{"n_experts": 256, "experts_per_token": 4, "d_shared_expert": 0, "init_std_router": 0.0351, "positions": "rope", "init_std_up": 0.078, "init_std_down": 0.078}
Below are experts of layer 5 (counted from 0) of a mixture-of-experts language model. Rows are named router (the router's row for the expert) and show model dimensions 0-127. Each number is 200 + 30 x the weight over its row's rms, rounded and kept within 0 to 999.
After each expert's rows: "raises" lists some tokens whose logits its average output raises strongly, later layers aside; "comes before" lists some tokens at least twice as common just after its tokens as in all text. This comes from a sample of Wikipedia text that the model never trained on. Tokens count by the router's weight.

# expert 231
router,210,205,208,188,196,188,200,209,178,124,207,151,191,222,237,138,241,237,226,210,210,197,155,229,244,227,199,167,204,208,197,134,197,168,208,215,198,212,233,137,235,250,193,186,206,207,169,220,198,179,195,267,161,250,225,148,248,206,206,230,198,197,224,135,206,137,217,147,252,183,199,194,136,163,213,260,230,159,202,168,210,196,183,190,184,189,198,233,152,187,206,190,189,156,149,167,205,218,175,173,209,228,211,176,191,230,220,165,213,231,202,199,195,184,210,193,186,258,229,212,226,209,181,180,229,269,177,205
raises: " (", ",", " and", ".", ", and", " in"
comes before: " in", ".", " of", " was", ",", " in the"

# expert 108
router,194,223,204,149,154,190,216,196,164,135,190,219,209,242,236,205,223,223,231,230,200,195,242,215,179,184,198,157,194,230,196,190,206,190,179,222,177,219,190,139,211,239,189,148,215,216,155,198,208,231,192,212,216,198,252,146,216,236,190,183,183,207,156,176,191,177,189,211,185,170,228,264,150,171,212,213,227,190,157,214,174,164,192,196,131,140,259,220,166,153,183,171,247,196,197,212,203,200,234,194,203,198,198,154,178,168,182,176,215,213,190,290,163,197,240,170,162,177,254,217,239,221,198,180,224,267,158,188
raises: ", ", ".", "/"
comes before: ", ", ")", ".", ", the", ",", "019"

# expert 11
router,204,246,197,178,162,191,203,236,181,134,166,223,207,188,213,194,181,222,192,202,221,174,182,239,189,217,200,225,183,233,199,177,169,217,213,193,205,185,206,193,218,246,191,175,183,221,165,180,231,206,173,170,145,211,217,129,216,211,227,196,191,201,160,212,163,142,260,191,195,200,221,250,153,138,203,227,247,191,183,194,154,169,189,191,153,192,285,230,189,140,176,175,235,173,163,215,193,231,214,211,209,213,213,164,150,188,210,166,198,213,218,244,164,126,212,219,153,169,226,203,265,205,165,175,231,254,196,160
raises: ".", " |", ";", "\n\n", " |  |", "–"
comes before: ")", "–", " |", " | ", "\n", "."

# expert 56
router,186,238,220,183,160,174,149,179,146,199,215,193,211,216,242,181,184,186,181,201,220,227,220,236,257,146,154,181,203,199,199,173,152,213,215,210,240,165,230,160,210,226,191,110,194,203,206,177,210,188,230,232,202,171,255,161,186,196,152,244,206,214,157,213,211,192,201,246,199,206,184,170,202,203,212,224,203,164,166,143,140,175,187,171,121,211,230,203,199,168,220,236,194,179,186,139,179,185,186,177,228,216,246,154,133,220,210,162,220,193,211,204,177,194,198,182,211,232,246,202,224,201,226,117,216,232,183,201
raises: "A |", "C", "N", "A", "L", "==R"
comes before: "=", "The", "==", "===", "|", "S"

# expert 60
router,207,235,211,130,193,178,198,198,170,202,230,199,218,219,297,185,175,233,190,237,216,222,167,262,225,225,232,177,190,207,175,199,167,244,185,214,225,212,206,182,235,198,227,114,194,222,199,221,205,229,196,276,201,186,232,192,198,193,151,260,219,213,166,232,195,207,204,190,186,244,257,166,192,194,220,184,232,149,207,186,163,184,214,185,151,209,239,220,167,198,254,181,204,227,183,165,194,169,252,197,239,229,211,185,141,149,212,172,220,202,183,185,195,203,211,193,197,237,238,180,219,194,201,133,233,252,171,178
raises: " the", "The", "C", "T", "In", "I"
comes before: "The", "\n", "\n\n", "In", "M", "==="

# expert 130
router,213,224,220,135,153,204,189,177,176,187,176,186,235,199,231,205,181,225,205,238,246,218,177,259,240,169,183,180,186,217,194,191,200,246,212,218,228,203,199,180,185,230,231,130,200,239,178,214,219,220,224,220,192,192,194,120,201,212,205,225,212,202,196,209,216,161,229,224,202,217,233,160,182,209,185,210,224,180,169,164,214,159,181,190,105,223,238,216,190,196,234,201,208,184,176,169,208,212,226,124,184,221,226,164,171,195,182,161,243,199,175,202,205,173,207,208,205,186,253,159,269,232,218,121,279,225,176,237
raises: "T", "ing to the", "===", "L"
comes before: "-", "The", "| ", "|", "==", "==="

# expert 240
router,178,180,167,153,154,171,183,224,177,191,150,233,217,202,218,209,214,232,209,187,240,213,182,145,225,191,188,147,237,184,215,146,141,195,241,258,186,186,183,191,220,188,194,156,189,261,195,237,169,155,225,210,205,212,187,202,234,213,176,195,194,196,175,163,197,173,174,175,200,195,206,177,123,226,173,213,229,200,140,212,212,189,222,221,169,166,239,189,182,167,228,244,252,169,116,191,202,199,207,189,224,225,211,145,144,177,233,165,236,217,164,263,224,179,224,234,219,242,197,206,237,204,198,204,216,243,192,155
raises: " ", " One", " of", " Two", " Three"
comes before: " ", " of", ": ", "ed", " of the", "m."

# expert 207
router,156,205,182,187,166,181,191,173,215,161,184,217,221,176,214,194,191,234,203,209,242,226,181,220,265,192,216,197,195,200,213,132,128,158,187,224,201,184,223,171,243,180,199,202,207,181,148,151,184,151,199,248,182,156,205,176,213,270,179,226,173,193,185,133,198,180,172,181,227,207,178,195,174,204,221,196,196,187,155,206,143,185,175,190,149,195,211,269,182,132,214,244,235,223,163,139,175,201,166,198,183,192,214,152,177,189,257,167,194,194,199,231,215,148,198,234,160,211,208,225,261,171,212,172,227,211,196,171
raises: "=", " origin", "an"
comes before: " |", " |  | C", " JP", " | ", " | N", " | Opp"

# expert 113
router,159,174,211,194,166,170,215,191,195,177,187,244,194,220,192,176,220,223,162,206,212,238,175,191,235,139,166,164,195,189,191,148,175,138,209,220,208,223,258,163,196,240,239,118,170,172,191,212,242,163,189,236,218,179,226,125,222,191,182,226,213,197,187,155,219,155,213,186,253,235,217,175,154,149,195,223,240,205,141,191,220,157,246,205,169,180,201,258,199,212,223,241,255,196,178,170,152,197,188,207,197,199,220,191,187,205,237,157,236,210,185,221,227,195,219,210,199,216,205,111,203,175,190,214,185,231,191,198
raises: ",", " for", " for the"
comes before: " of", " of ", ".", " of the", " |  |  | ", " was "